config.yaml
d_shared_expert: 0
moe_layers: [1, 2, 3, 4, 5, 6, 7, 8, 9]
normalize_top_k: true
balance_loss: 0.000602
norm: "rmsnorm"
norm_eps: 1e-06
tie_embeddings: true
batch_tokens: [65536, 131072]
seq_len: 256
Below are experts of layer 4 (counted from 0) of a mixture-of-experts language model. Rows are named router (the router's row for the expert), gate (a neuron's input weights, with its number), up (a neuron's input weights, with its number) and show model dimensions 0-127. Each number is 128 + 32 x the weight over its row's rms, rounded and kept within 0 to 255.
After each expert's rows: a language model's description of what the expert responds to. This comes from a sample of Wikipedia text that the model never trained on.

# expert 44
router [112 158 169  87 147 160  85 144 131  99 167 136 166 105 135 199 125 159  63 148 179 154 106 157 172 138 119 128  90 108 110 128  85 198 140 205 139 147 145 111  82 121 119 243 130 172  87 140 152 118 117 156 167 148 114 145 173 112 116  96 175  81  78 168 160 129 135 153 204 190 149 121 118 169 129 142 148 165 134 144 135 165  82 167 122  80  97 150  99 127 141 145 182  97 176 110 111 141 111 129  92 150 106 138  84 101 122 139 119 145 134 139 158 131  62 100 153 142 121 119 109 170 133 147 105 159 145 126]
gate0 [ 91 126 133 161  96 123  75 178  27 124 168 108 188 140  88  95  71 112 130 144 148  78 114 181 221 148 146  85 152 108 102  94  84 169 154 165 121 126 158 191  75 112 170 123 126 210 125 143 130 124 121 117 145 130 114  82 119  80 131  77 151 135 117  91  94 144 112 122 133 159 166  89 125 132 132 108  98 159 149 162 116 122  65 122 191  74  77 144 125 118 140 137 141 134 126 117  90 148 150 132  96  63  90 120 150 133 110 125 111 170  90  90  92 133 150 128 126 150 139 170 109 141 100 133 121 156 170 157]
up0 [129 162 139 120 135 142 185 114 154 134  63 149  87 123 141 184 136 126 143  57  82 134  93  67  24  99 136 142 117 122 143 153 113 125  89 106 120 107 121  76 148 138 113  87 149  69 116 132 173 123 126 134 115 141 150 151  82 169 145 145 111 102 118 200 134 126 107 166 121  66  59 146 153 122 123 143 156 100 114  76 131 144 177 101 133 140 136 141 110 134 137  85  75 169 127 146 202 132  55 150 149 195 124 175 152 195 122 151 116 116 198 132 145 137 136  91 105 135 106  89 136 107  94 107 148 114 110 146]
gate1 [118 120 171 155 104 155 172 139  90 135 178 109 153 153 129 160 147 106 196 150 133 103 103 120  77 121 141 111 128 102 151 163 140 124  85 147 113 140 146 108  92 123 146 138  87 126 135 133 161 111  93  68 160 164  92 145 153  95 130 139 155  84 121 117 173 147  87 113 147 168 140 102 182  94 149 178 133  63 123 130 131 110 166 157 153 126 148 148 111  70 104 109 115 122 201 136 110 185  79 122 170 183 142  91 217 135 109  64  92 145 168  81  95 162 105 114 133 124  89 113 149  81 135  60 102 126 173 204]
up1 [ 66 134 134 148 136 132 159 141  93 183 143 103 132 134 181 131 163 157 133 163 153 163 103 175  98 125 150  46 126  92 125 166 134 108 131 135  75 143 137 162 150 127 140 137 116 151 142  96 154  75 133  84 166 206 129 141 150  49 117 116 169  34  98 108 186  94 121 157 129 145 148 141 162 132 154 184 156  83  97 122 131 111  88  75 135 181 129 150 139  85  86  89 134 113 108 128  95 141  74 109 147 158 118 102 159 139 114  64 147 108 147  83  87 176 160 138 114 148 105 104 130  65  82 135 147 141 113 168]
Middle pieces of longer words, often scientific or technical, such as intrac-ell-ular, Ac-qu-isition, molec, sequ, therap, Nov-orossiysk.

# expert 0
router [168 181 162  71 128 155 129 206 129 115 123 154 140 163 116 130  88 113 118  68 129 148  77 140 146 182 116 147 121 126  78 124 121 150 140 145 116 140 144 113  94 122 136 155 127 137 128 126 169 135 148 145 192 158 120 108 167 197 119 107 170 128  92 134 147 171 126 129 124  75 179 169 153 138 150 157 110 113 156 129  92 180  92 152 166  74 130 216 104 129 122 123 153 127 145 143 156 174 105 115 104 147 164  94 171 111  96 124 100 121 168  99  94 103  38  92  94 152 154 171  38 106  88 135 198 133 132 136]
gate0 [108 141 150 113  97  96  78 218 162 103 133 111 114  62 145 137 149  80  59 162 142 103  87  92 100 119 104  94  95 143 129 132 156 186 122  99 131 156 133 166 102  93 105 128 113 145  78  62 137 135 146 101 181 160 134 111 176 197 112 148 176 141 148 142 174 134 168 105  72  98 139  83 160 140  68 129  80 133 112  93 113 149  62  70 136 115 112 172 132 104 122 151 128 149 114 165 128 109 142 108 156 126 114 118 122 135 111 152 140 141 163 156  65 102 105 131 114 149 201  76  87 144 133 124 118  93  89 186]
up0 [137 130 108 101 117 115  66 193 177 114 100 154 140  55 127 191 131 148 124 137 179 163 163 110  85  91  74 135 105 113 125 126 121 171 125  94 100 147 112 117  78  82 101 124  91 118 112  59 118 137 123 124 171 165 127  63 167 184 142 114 151 140 126 129 151 120 123  75  73 114 151 111 114 123  61  85  49  88 144 106 136 147  74 145 124  45 118 173 146 118 150 132 128 145  92 188 130 136  81 148 136  99 125 160 151 101 138 155 121 133 180 165  60  98 122 128 133 113 146 126  64 115 139 128  90 157 123 119]
gate1 [211 140 108 123 147 122 104 138 168 108 107  74 148 159 139  98 141 133  99 109 181 107 122  85  95  84  88 100 134 166 175 166 123 133 131  86 156 132  90  78 113 128 105 137 116 151  97 101 182 170  98 134 206  87 155 101 152 139  90 136 175  82 119  86 112 163 184  77  93 181 203  80 143 101 127 153  96 152 130  69 107 175  72  89 126 137 124 135 111 104  77 129 146 147 133 152 173 115 120 151 152 128 104 107 141 165 137 119 192  95 123 140 127 148 114  96  98  98 138  95 174 117 106 145 209 115 102 139]
up1 [ 98 128 154  95 125 168 128 115  98  89 122 131 186 129 104 132 171 122 148 103  84 111 114 182 115 123 141 167 136 102 127 145 181 120 137 148  98  93  77 157 111 159  79 148  80 150 136 173 197 127 166  80 132 145 142  73  34 110  99 136  79 115 189 119 121  79 117 197 177 142 143 129 105  76 118 153 175 123 126 124 165 114 144  89 197 160 117  93 122 136 159 117  99 112  83  88 168 182 119 100 126 159 163  77 106 167 110 179 150  88 114 121 140 147 130  81 144 136  84 117 171 144 183 101 148 147 101 134]
Final pieces of surnames, place names and institution words, such as -ton, -ford, -shire, and also School, College, Party.

# expert 53
router [106 172 129 105 122 104 117 174 150 169  95 156 122  97 111 197  51 173 103 134 155 124 145 134 200 117 121 101 130 126 137 129 144 184 173 209 107 190 139  84  89 171 110 247 129 161 112 117 139  85 122 206 172 121  84 115 127 159 140 119 162 100 130 178 168 148 127 178 119 149 143 204 127 151 145 167 154 191 143 190  97 138  98 135 141  98 122 158 135 138 152  99 158 118 152 118 111 127 112 115  88  99 121 133 102 121 133 103 156 123 141 130 140 145 102 111 104 139 170 111 125 175 146 100 135 156 113 149]
gate0 [110 149 159 174  52 147 157 141 147 138  96 155  73 156 125 109  98 132 143 168 132 162 154 151 177 134 129 143 107 140 135 152 139 153 131 113 145 109 135 112 158 202 113  97  90 155 173 153 158 183 108 142 122 152  86 107  53 130 155  88 135 126 182  93 129 145  99 123 132 138 159 125 140 129 114  92  94 120 180 184 170  93 215  92  89 148 154 122 136  92 196 141 170 170 134 128 141  52 170 142 143  74  84 135  89 164  88  76 131 196 151 150 116 187 126 100 154 128  99  97 140 113 166 149 133 157 114 137]
up0 [122 118 120 138 164 138 105 162 114 155 121 131 125 104 108 135 111 113 133 175  97 130  86  99 135 142 116  97 187 107 104 128 178 147 153 178  85 152 139 143 139 133 116 121  78 128  28 116 210 131  43 181  90  98 104 126 127 100 123 128 139 161  78 104 139 111 137 100 174 136 148 152  94 130 125  96 121  81 121 113 182 106 126 157 115  80  47 149 134 122  94 173 137 122 103 161 103  94 134 136 215 135  97 103 117 148 106 165  73 193  43 162 129 153 118 108 126 130 172 131 149 186 160 150 111 162 142 119]
gate1 [158 145 161  74  91 117 174 121 147 150 128 138 158 104 132  71  73  98 140  95 135  56 177 145 132  81 126 130 130 153 160 102 115 120  86 109 196 154  99 109 164 163 150 164 139 167 145 122 165 120  96 237 145 152 126 163  70 142 146 132  90 152 165 133 162 113 124 149 136  87 111 164  69 159 153  82 169  99 144 161 137 109 124 128 111 126 101 111 118 185 148 121 112 127 137 115 127 133  50 163 162 127 150 102 139  94  75  94 172  83 158 138  51 161 142 117  99 152 187 107  99 139 128 122 139 185 114 157]
up1 [190 135 135 148 152 128 102 139  76  92 145  55 115 118  99 177 118  81 139 174 124 196  70 116  65 158 116 168 140 117  72 136 143 122 131 123  91 102 140 166  98  86 129 104 133  80 104 172 100 114 161  79 147 138 106  91 184  96  99 157 152 111 119 160  71  82 103 108  95 149 143 134 166 136 125 177 112 165  79 110  70 105 108  93 133 116 145 145 111 104 143 153 169 115 112 149  74 171 134 113  93 130 106 157 133 188 140 143 123 121  69 115 229  94 127 141 164  98 108 117 141 155  87 136 165 112 114  87]
First piece of a capitalized name or word, often a letter or cluster like St, Ch, L, M, as in J-uba, Mel-ton, Soci-été.

# expert 46
router [129 255 118  74 120 148  88 134  76 114 143 108 135 102 125 120 150  92 102 102 117  90 100 145 156 200 103 109 143 148  97 103 138 188 131 135 141 119 151 110  93 112 173 169 188 150 157 118 130 132 127 165 149 112  95  77 156 140 127 123 136 150 113  98 166 167  68 101 151 110 147 102  80 160 139 147 138 174 107 119  87 166 106 140 148  65 127 181 168 170 161 130 196 108 185 174 129 151  81 126 121 101 150 146  90 151 126 113 128 132 104  99 127 125  77 115 101 197 113 197  95 135 140  94 117  93 150 133]
gate0 [109 122  84 122  77 124  94 187 108  97 171 123 151 142 130 141  64 155 139 109  82 118 108 144  96  91 162 174 152 167 110 210  88 148 127 111  70 138 123 130 100 170 144 145 121 119  51  97 104  96 181 102 110 134 149 126 132 138  77  77  85 157 168 156 147 132 178 147 106 150 144 119 153 106 137 160 153 128 168 164 124 116 143 113 128 110 128 122 117 145  80 110  57 122 146 139 169  88 124 146  93 141 133 131  99 182 148  90 160  81 136 106 181 114 138 220 118 179 203 154 130 185 120 106 148 141 102 177]
up0 [123 116  95 140 113 129 118 192 148  98 153 130 112 111  67 119 124 128 115 142 140 100 123 140 100 109 168 173 152 161 102 214 123 135 156  50 113 156 123 169  82 139 118 113 136 154  62  96 125  48 136 145  93 166 170  88 174 109 144  54  72  96 164 161 150 141 156 209 149 135 127  89 171  88  84 163 121 131 117 173 147  81 164  95 110  96 118 109 158 114  68 105  39 132 157 141 116 129 151 148 126 124 113 142 100 164 148 121 112 118  89  88 167 120 134 118 154 150 160 170 129 144 182 133 139 122 106 143]
gate1 [102 122 127 113 143 140 106 161 137 107 114 123 160 153  41 187 122 118 110 131  69 136 120 158 138 207 163  88  88 115  50 141 108 137 156 156 156 109  76 138 130 107 173 139 164 174 115 137  93  79 192 165 110 116 127 115 132 167 108  87  86  97 138 150 168 143 154 112 108  75 181  73 155 177 164 138  66 153 124 129 156 160 150 144 118 138  70 162 170 127 157  69 148  92 176 116  86 117 118 118 128 112 179 130 134 104 128  63 130 121 151 139 195 100 113 113  89 153 116 130 144 132 112 142 170 148 110 190]
up1 [104 110 126 108 114 149 147 144 103 135 192 104 190 152 122 130 111  63 139  80 132 156 140 125 111 117 148  83  71 124 122 112 163 113  73 119 115  95 144 128 162  95 124 144 113 130 129  97  49 125  41 107 127 122 151 192 102 162 131 148 150 132 141 152  84 175 126 218 155 158 130 146 111 175 138 146 124 116 135 133  79 133 148  76  82 177 176  73  82  83 133  86 143 110 114  71 146 175  62 136 170 139  75 126 155 146 149 108 121 117 106 189 125 109 169 123 126 111 163 137 112 153  83  83 126  83 104 108]
Sentence subjects and determiners before a verb, such as which, who, that, this, the latter, its, some, in running prose.

# expert 24
router [114 177 158  95  61 119 133 160 119 170 148 130  84 127 147 112 116 119 138  74  99 117  65 160 169 194  83 129 107 135  67 114 122 142 129 178 113 142 197 122 129 119 178 175 143 158  70 133 163 113 139 150 116 136  97 155 148 132 134 108 164 141  82 117 146 161 164 106 123  83 149 106 100 156 163 156 157 116 188 142  96 156 144 155 140 106  95 202  88 127 164 155 145 139 132 136 142 130 145 108  96 146  85 118 168 144 137 139 144 192 164 122 142 126  28 156 103 124 115 190  34 107 102 153 166 137 150 108]
gate0 [ 99 161 132 105 123  89 171 144 135 132 157 189 131 121  50 104 108  79 158  92  46 159 150 119 196 159 131 155 148 147 156  62 198 104 133 109 151 120 130 105 144 146 137 116 132 213 114 162 141 117 144 122 123 102  82 184 156 192  69 118 107 108  83 106 160 112 149  94 119 107 105  91 150 114 125 110  95 166 147 111 103 147 141 113 128 143  68 156 130 136 105 185 116 160  97  94 106 129 150 137  92 172 118 148 140 104 175 132 115 203 137 165 134  92 122 116  78  91  76 116 123  97  84 143 131 154 189 113]
up0 [176 144 111 163 175 139 151 148 104 123 135 115 100  97  74 113  99 113 129 124 135 168 149  86 159 118 156  52 153 110 129 115  76 154 132 115 172 158 120 159 163 108 116 142 117 140  73 100 166 101 140 165  99 173 122 120 109 101 121 108 104 123 111  84 146 124 118 148 194  95  96 106 139 200 108  76  84 128 123 140 183 166 126 154  94 105 103  81 144  72  64 140 112  98  68 128 113 127 164 163  81 143 136  89 124  94 186 162 143 106 108 149 134 148 147 148 105  83 104 110  78 130 102 135 121   0 130 127]
gate1 [149  89 114  35 130 141 126 183 207 139  73 142  78  50 158 129 130 104 120 137 155 167 122  76  82 160 171 155  68 167 118  83 184  83 134 148 150 119 124 187 124 140 123 163 127 126 133 160 103 113 104 110 104 108  72 174 161 112 107 144 102 114 107 117 165 128 159 176 146 141 128 113 130 174 167 105 126  72 149 105 104 108 140 156 143 140  97 138 113 125  73 170  94 100 147 165 144  63 148 136 161 119 132 151 103  97 141 139 128 152 124 107 119 134  66 217 155 124 100 178 126 114 121 118 150 121 144 185]
up1 [160 125 144  68  99 143 117 130 162 177 136 104 117 103 149 146 185 152 124 194  90 131 149 152 167 161 115  79  76  85 169 157  99  89  49 135  66 104 122 156 105 160 104 172 123 121  89 118 156 109 136 111 114 100 174 109  79  85 123 137 176 175 111  97  98 107 113 129 118 115 102 195 123 139 139 113 127 150 115 130 141  78 114  99  96 153 147  65 146  89 200 117 124 153 117  94 101 142 135  96 121 131 140  91 143 107 190 163 150 165 133 148 137  92 100 143  96 124 120  96 163 178 186 123 114  75  50 178]
Word-ending suffixes of ordinary English words, such as -ly, -ous, -ment, -ent, and words like young or strong.

# expert 63
router [145 210 123 147  87 133 133 149 138 121 126 113  99 129 164 137 112 155 137 151 103 189  58 132 168 151 134 135 125 107  90 114  36 148 155 133  91  99 151  85 129 117 136 168 136 127  76  83 144  78 140 148 160 193 105 166 127 162 184 108 180 100 153 164 149 129 111 102 118  90 137 111 110 131 155 194 165 142 152 117  99 159 117 159 143  95 103 180  71 136 157 130 177 153 142 145 143 168 138 117  85 156 140 147 153 146  87 111 166 161 155  76 115 154  48  86 132 155 164 115  33 107 119 109 148 113 133 150]
gate0 [119 163  78 177 132 100 112 125 202 104  91 113 113 129 106 127 151 145 115 135 113 163 103  79 208  97 140  93  86  79 143 152  49  99 118 138 136 124 147  66 145 148  96 139 118  83 135  64 154  86 189 135 100 102 166 138 108  79 127 154 157 122 163 133 179 142 118 116 128  99 121 140 153 134 121  69 130 146 150 175 188  94 110 187  82 158  85 155 129 126 130 145 128 128 146  96 148 159 164  98 101 115 121 169 144 116 113  99 166 135  89  48 113 134 131 134 130 126 107  89 161 149 117 161  20 157 131 121]
up0 [137 166  60 166 129 105 100 136 191  94  69  97 116 127  99 109  93 181 152 183 132 139  83  83 156 119 157 132  93 132 127 180  89 120 192 152 136 167 132  95 129 165 127 138 148  78 103  95 137  91 120  43  89 147 167 135 132 129 143 159 127  94 149 120  71 154 132 122 116  66 136 131  86 131 217 147 160 144 138 179 163 106  93 162 137 129 147 165  99 115 133 101 113 121 124 119 169 127 169  84  71 116  71 141 141  87 112  71 156 139 129 121 127 149 112  88 117 140  72 141  69 122  77 137 107 157 168 110]
gate1 [139 145  65 122  99 134 125  87 139 145 125 139 175 127 108 158 156 140 139  76 134 149 151 153 158 129 147  89 122 174 158 133  92 107 110 109 143  58  91 117 151 155 138 121 117 172 140 127 159 132 172 130 163 134  86 137 147  83 151  65 146 144 123 146 193 139  35 110 125 169 150  83 141 124 134  76  59  66 159 127 139  54 181 146  84 182 163 135 117 140  63 131 124 155  85 125  83 153 219 135  88 145 133 115 130 117 151 158 150 133 146 132 165 133 143 179  74 163 139  84  90 143 167 150 140 116 104 143]
up1 [ 62  78 141 156 145 130 136 134 132 121 154 172 152 116  98 108 106 125 129 150 119 105 135 140  96 151 120 126 157 171 126 163 164  91 169 154 206 171 131 173  84  88 132 130 122 118 119  53 147  38 138 111  56 110 136 136 103  93 147 130 132 168  77  90 108 101 146  96 154 143  69 121  82 107 109 140 103 128 113 137 157 108 162 102  84 124 127 143 161 108 118 126 121  68 107 140 133 185  59  69 179 156 137  58 165 132 134 141 174 174 126 148 139 179 120 160 199 136  63 141 114 136 112 158  93 144 139 115]
Participle and gerund endings and -ing/-ed verbs, e.g. lobby-ing, spl-itting, making, disbanded, graduating, recorded.

# expert 20
router [163 125 152 104 125 125  72 138 178 147 189 153 133  77 122 191 107 162 124 100 140 174  61 201 166 171  93 136 124 130  82  76  91 146 148 146 113  81 133  79  46 135 139 221 141 166 102 116 156 142 100 151 178 147 112 114 158 154 167 127 148 105 109 134 153 134 125 135 132 122 168 140 141 126 152 144 122 171 132 147 106 197 135 170 167  98 134 150 168 122 118 121 181 145 161 165  88 127 115 134  92 149  91 110  91 126  70 154 126 177 139 143 168 107 109 145 108  97 154 153  46 172 109 132 143  98 135 151]
gate0 [145 118 156 101 173 140 118 108 134  71 122 158  86  74  63 121 141  79 152 158 151 113 117  59 171 110 100 138 132 125 153 145 129  97  89 136 161 145 151 192 113 125 100 119  82 121  90 119 190 137  88 112 171 126 153 110 149 175 126 163 156 133 190 136 114  60 199 119  78 124 123 126 139  91  60 117  92 133 148  97 163 110 118 132 129  95 149 121  90 192 122 115 158 130 147 148 115 107 184 132 194 106 141  59  88  95 151 143 166 110 162 122  42 114 118  85 160 160 145 120 122 125 117  73 121 141 168 115]
up0 [128 104 163  87 167 155 136 124 205 197 178 116 153 145 111  92 124 128 113 192 163 148 130 165 105  89 139 152 154 173 117 126 172  90 125 179 111  81 130 164 119 134 231 147  87 154 121 130  57 134 107 115 134  95 162 156 174 145  63 155 145 153  98 173 140 141  76 110 175 105 132 132  79 126  98 140 197 119 154 170 159 118 143 127 124 158 104 138  94 161 164 134 150  85  97 177 149 129 137  96 103 145 100 125 121 146  92 140  82  93 175 126 115 156 116 159 144 153 158 158  83 138 177 105 122 105 170  88]
gate1 [ 87 108 102 131 128 140 117 138  77  94 125 125 149 172 124  98 122 116  67 148  84 117 111 127 171  89 202  85 128 142 152  92  96 113 164 122  97 134 129 125 156 149  86 152 190 189 113 120 130  94 101 148 142  95 158  43 199 110 130 117  79 140 111 150 123 120 158 138 126 188 119  92 141 199 121 130 157 120 121 120 171 167 112  80  88 120  87 193  94  92 112 163  69 100 141 109 137 146  74  59  95  79 161  76 109 187  96 122 115 147 159 157 144 132 128 127 162  98 147  99 155 119 138 148 174 145 103 157]
up1 [170 138  90 116 163 163 146  96 142 155 145 120 148 167 154 206 125 117 131 107 181 153 117 108  95 106  75 181 178 102  66 145 171 171  75 171 106 137 105 157 141 102 116 167  73  54 139 130  72 171 148  95  97 108 159 119  85 176 100 145 177 104 147  96 103 133 123 133 116 112 140 131  75 145 144 113 166 106 143 135 100 124 111 167 153 116  63 129 146 174 124 137 122 100 114 133  77 101 144 123 163 137  73 163 136 184 142 100 116  72  93 131 109 136 131 121 130 142 139 130  83 164  51  75 163 116 196 121]
Single-letter pieces like c, B, f, p, T inside names or words and as initials, e.g. Ilı-c-ak, denoun-c-ing, restrain-t.

# expert 60
router [121 195 112  97 100 143 115 185 160 127 146  97 133 107 160 142  76 134 144 156 123 110 123 149 143 125 122 138 161 125  95 128  83 156 132 191 122  99 152  78  74  69 175 202 200 138 109  71 172 111 187 155 172 138  62  96 179 160 132 121 201 102 124 133 119 132 123 124 141 116  70 181 110 149 147 167 146 188 116 123 116 125 123 131 122 141 152 196  97 102 130 138 123 134 163 155 156 155 178 132 146 112 213 154 177 116  90 128 121 157 110 135 146 107 147  98 127 188 123 116  77 135 134 162 114 129  85 149]
gate0 [129 113 162  64 132 183 176 146  83  81 183 169  64 151 147 127 156 160 118 113 139 134 107 133 103 141 128 170 112 140  89 100 163 123 159 139 147  65 112 102 150 126 147 136 135 107 115 131 101  79 124 159 110 168 142 107 162 132 133 118 213 175  80 186  88 142 105  81 113 148 114 142  77 206 116 126  98 119 131 107 146 153 130 120  78 141 150 153 126 172 143  92 149  69  93  94 165 150 115 131 176 126 102 160 168 133  62 144  83 150 117 139 139 131 119 102 121  68 157 123 151 154 130 141 134 153 197  37]
up0 [212 162 156 103  90 159 134 133 166 130 111 120 114 101 144 122 132 119  81 164 118 128 134 111  93 136 136 151 154  96 183 143 177 122 121 137 107 188  91 149 146 158 131 135 117 193  56 104 142 172 137 133  76 123 138  64 158 140 193 131 153 135 108 170 128 132  78 181 159  84 127  84 119 111 164 139 104 157  59  96 163 140 123 118 139 147 165 132 163 180  89 168 124  78 196 141 127 153 160  99 130 135 163 136  94  30 169 125 161 160 160 112 181 120 113 107 116 186 142 118 120  91  93 140 128 128 138  93]
gate1 [161 160  91 149 197 165 121 183 141  82 146 128 103 116  95 149 113  97 102 101  99 139  86 184  58 187  88 118  42  53  46 195 143 125 130 159 145 153 126 108 135 144 143 149 184 121 144 100  85 174  65 117 128 132 224 104 167 141 129  92 110 168 174 117 123 118 154 146 133 109 121 154 147 112 113 123  86 145 124  90  97 137 146 107  96 131 156 119 144 133 149 110 141 206 163 125 177 116 138 181  98 135 149 151 144 125 144 123 168 145 147 110 140 121 121 177 158 105 136 144 160 105 145 126 150 123 141 164]
up1 [140 105 191 132  93 137 168 117 114 139 105 113 155 159 161 144 153 107 174 171  75 107 134  89  92  95 129 135 176 191 167 113 176 115 139 116 108 119  92 193 138  91 123 147  79 153 108 127 163 128 160 118 158 193  44 105 153 128 142 139 177 131  71 143 148 153  93 170 109 178 141  93  84 159 131  97 153 154 142 201 145 128 128 108 157 123 154  91 152 108  94 153  96  62 174 125  68 113  87  61  97 144 101 125 136  85  98  94 124  87 131 107 173 133 117 100 129 154 104 136  71 162 115 129  85 134 121  97]
Commas after words, numbers or closing quotes and brackets, mid-sentence or in lists, often before and, which, the.

# expert 42
router [150 170 135 143 136 150 123 160 168 157 133  71 171 121 130 159 139 145 106 183 135 138 117 150 208 161 107 103  71 109 117 154 146 146 164 154 169 137 178 140 137 146 135 245 119 184 131 117 167 130 212 161 217 122  77 106 104  87 116 111 153 141 101 150 149 160 100 141 140 155  95 150 122 170 199 150 132 144 146 141 134 160 133 141 137  83 110 135 122 101 171 112 139 115 195  92 163 140 110 115 120 133 130 135 159 159 155 122 142 148 110  76 135 157  56 132 108 169 184 109 104 114 148 158 135  91  89 128]
gate0 [161 176 148 150  75 151  93 126 110 128 191  43 175  89 104 120 176 107 165 110 154 125  97 107 147 112 126  64 133 127 152 120 106 154 122 127 175 147  68 141 165 106 164 168 119 161 140  94 137 133 154 107 146  78 143 140 124 130 118 152 116 120  89 134 124  53  99  60 119 157 145 129 147 161  88 125 158 186 157 166 137 159 127 117 136 126  69 103 117 131 121 178 127 169 138 114 133  79  95 125  87 173 115  85 119  89 116 110  66 115 172 105 142  95 119 119 137 114 112 131  26  93 196 171 100 131 127  84]
up0 [154 146 129 150  99 115 130 146 109 157 146  78 182 145 123 106 168  97 172 184 121  94 112 119 159  87 120 114 148  86 146 180 144 136 147 111 166 157 132 132 153  90 124 141 132 133 158 140 118 130 207 128  84  58 154 172  82 132 122 144 141 157 128 131 130 113  68 142  92 131 181 225 179 165 140  74 158 185 138 147 107 100 143 188 156 153 146 116 115 200 114 181 146 112 138 119 151  68 134 136 123 114  75 140 123 141 190 139 116 121 128 109 114  99 125  90 113  67  71 101  53 119 137 164 117 103  88 117]
gate1 [ 72 134 145 102 175 120 163 132 125 121 128 210 153 112 103  87 121 114 107 125 120 105 136  97 168 136  95  88  75 171 169  98 122 115 114 212 148 119  89  98 183 120 167 164 118  45 153 131 149 161 132 146 103 150 115 150 164 100 111 173 199 168 100 174 115 134 105 132  63 155 121 131 106 104 182 183 169 194 170 131 142 104 128 135 132 182  71 128 147 119 124 113 121 152 142 110 112 130 162  87 157 157 177 123 124 142 124 159 149 146 132  87  77 149 110 154 138 137 203  96  83 129 159 158 137 144 165  93]
up1 [105 138 116 177 156 129 123 160 197 140  76 146 174 116  99 145 178 109  99  69 127 151 156 133 101 112  98 161 158 121  99 187 148 157 184 107 160 174 166 118  76 144 124 123 123 138 113 112  66  94  93 146 137 108  61 169 144 112 117 133  80 124  95 159 160 116 179 163  88 137 148 147 104 127 126 109 162 133  85 104 137 150  92 179 105 156 155 156 153 198  75 107 162  79 113 165 118  91 138  91 186 107  91 122  45 115 166 103  87 110 109 130 164 165 152 117 143 120 118 150 149 104 128  75 132  76 179 115]
Short syllables of common English words before a suffix, such as hang in cliffhanger, ear in fears, wind in winds.

# expert 47
router [124 232 129  68 133 101 130 200 140 109 127 105 126 139  95 124  82 117  73  67 100 135  82 186 154 171 118 117 178 102  71 140 138 126 136 178 111 109 165  78 112 130 104 195 100 217 118 110 137 119 125 175 196 160  95  76 176 128 155 102 167 101 136 169 131 171 138 135 136  84 126 141 121 149 178 167 117 117 121 141 118 144  97 142 137 102 127 184 132  71 162 112 153 131 138 136 122 136 115 158 104 175 122 123 105  91 162 109 146 102 145  96 135 121 105 117 176 146 150 154  66 164 116  94 123  91 150 121]
gate0 [155  79 151 143 161 138 104  87  63 182 105 126  95 117 128  92  68 136  99 151 141 114 155 116 151 150 132  71  81 131 155  43 126 107 111 121 161 109 118 143 110 132 124 136  55  79 169 156  97 130 106 115 131 123 137 158 156 110 166 166 176 176 128  86 103 110 104 166  97 120 105 133  93 100 103  82 139 135  97 114  67 115 123 162 158 171 178 131 149 122 162  67 120  88 126 115 129 118 105  35 107 181  85 106 160 136 153 175 152 173 166 143 145 164 107 122  91 159  88  94 169  92 122 154 145 143 194 123]
up0 [151 162  88 151 189 103 158 171 133 127 178 117 117 102 113  81 115 192 139 116  86  96 147 153 125 174 113  86 150  72 117  78 169 105 139  89 149 134 115 159 126 122 108 113 124 128 125 128 149 109 124 151 140 137 107 171  98 145 143 109 161 111 204  96 172  59  92 120  50 121 146 219 130 145 158 122 121 140  90 144  90 153 148 194 116 208 120 133 113 105 137 156 141 171  94 174  99  81 172  85 120 138 159 169 116 118 115 168 137 139 171 149 136 176 135 112 102  98 179 134 150  95 183 135 109  76 109 147]
gate1 [150 162 161 191 154 121 133 138 130 176 192 167  50 136 155 115 139 123 140 155 134 176 105 118 101  94 132 165 107 116 150 134  95  92 179 147 129 129 132 142 169 129 175 144 162 157 153 124 146  85 203 121 158  92 141  65 186 102 149  68 138 117 102 168 153 142 169 173 123 151 107 126 137 159  97  33 129 136 117 173 145 129 102 129 193 101  56  85 126  85 175 121 111 116 134 147 140 164 118 151 163 115 125 148 119 118 176 176 125  96 168 136  60  80 140 120 156 136 109 100 114 183 136 117 116 153 114  91]
up1 [129  44 125  81 134 102 141 151  93 101  85 136 187 134 155 163 137  99 143 121 122  95 121 137 175 161 155 102  91 128 103 101 125 166 123 119 116 161 152 126  54 130 122 115  91  81 148 154  84 171  49 132 136 145 135 193 127 118  61 170 123 140 137  99 137 116 126  94 115  68 183 148 108  63 138 181 127 136 133 105  83 132 116 142 104 134 163 163 149 188 117 139 162 134 167 149 106 137 105  88 106 132 160  94 123 108  96  93  81 167 114 114 161 171 108 138  79  95 186 193 149  94 128 137 179 144 117 194]
Wiki heading markers (==, ===), paragraph breaks, table pipes, and first words of headings like See also or Climate data.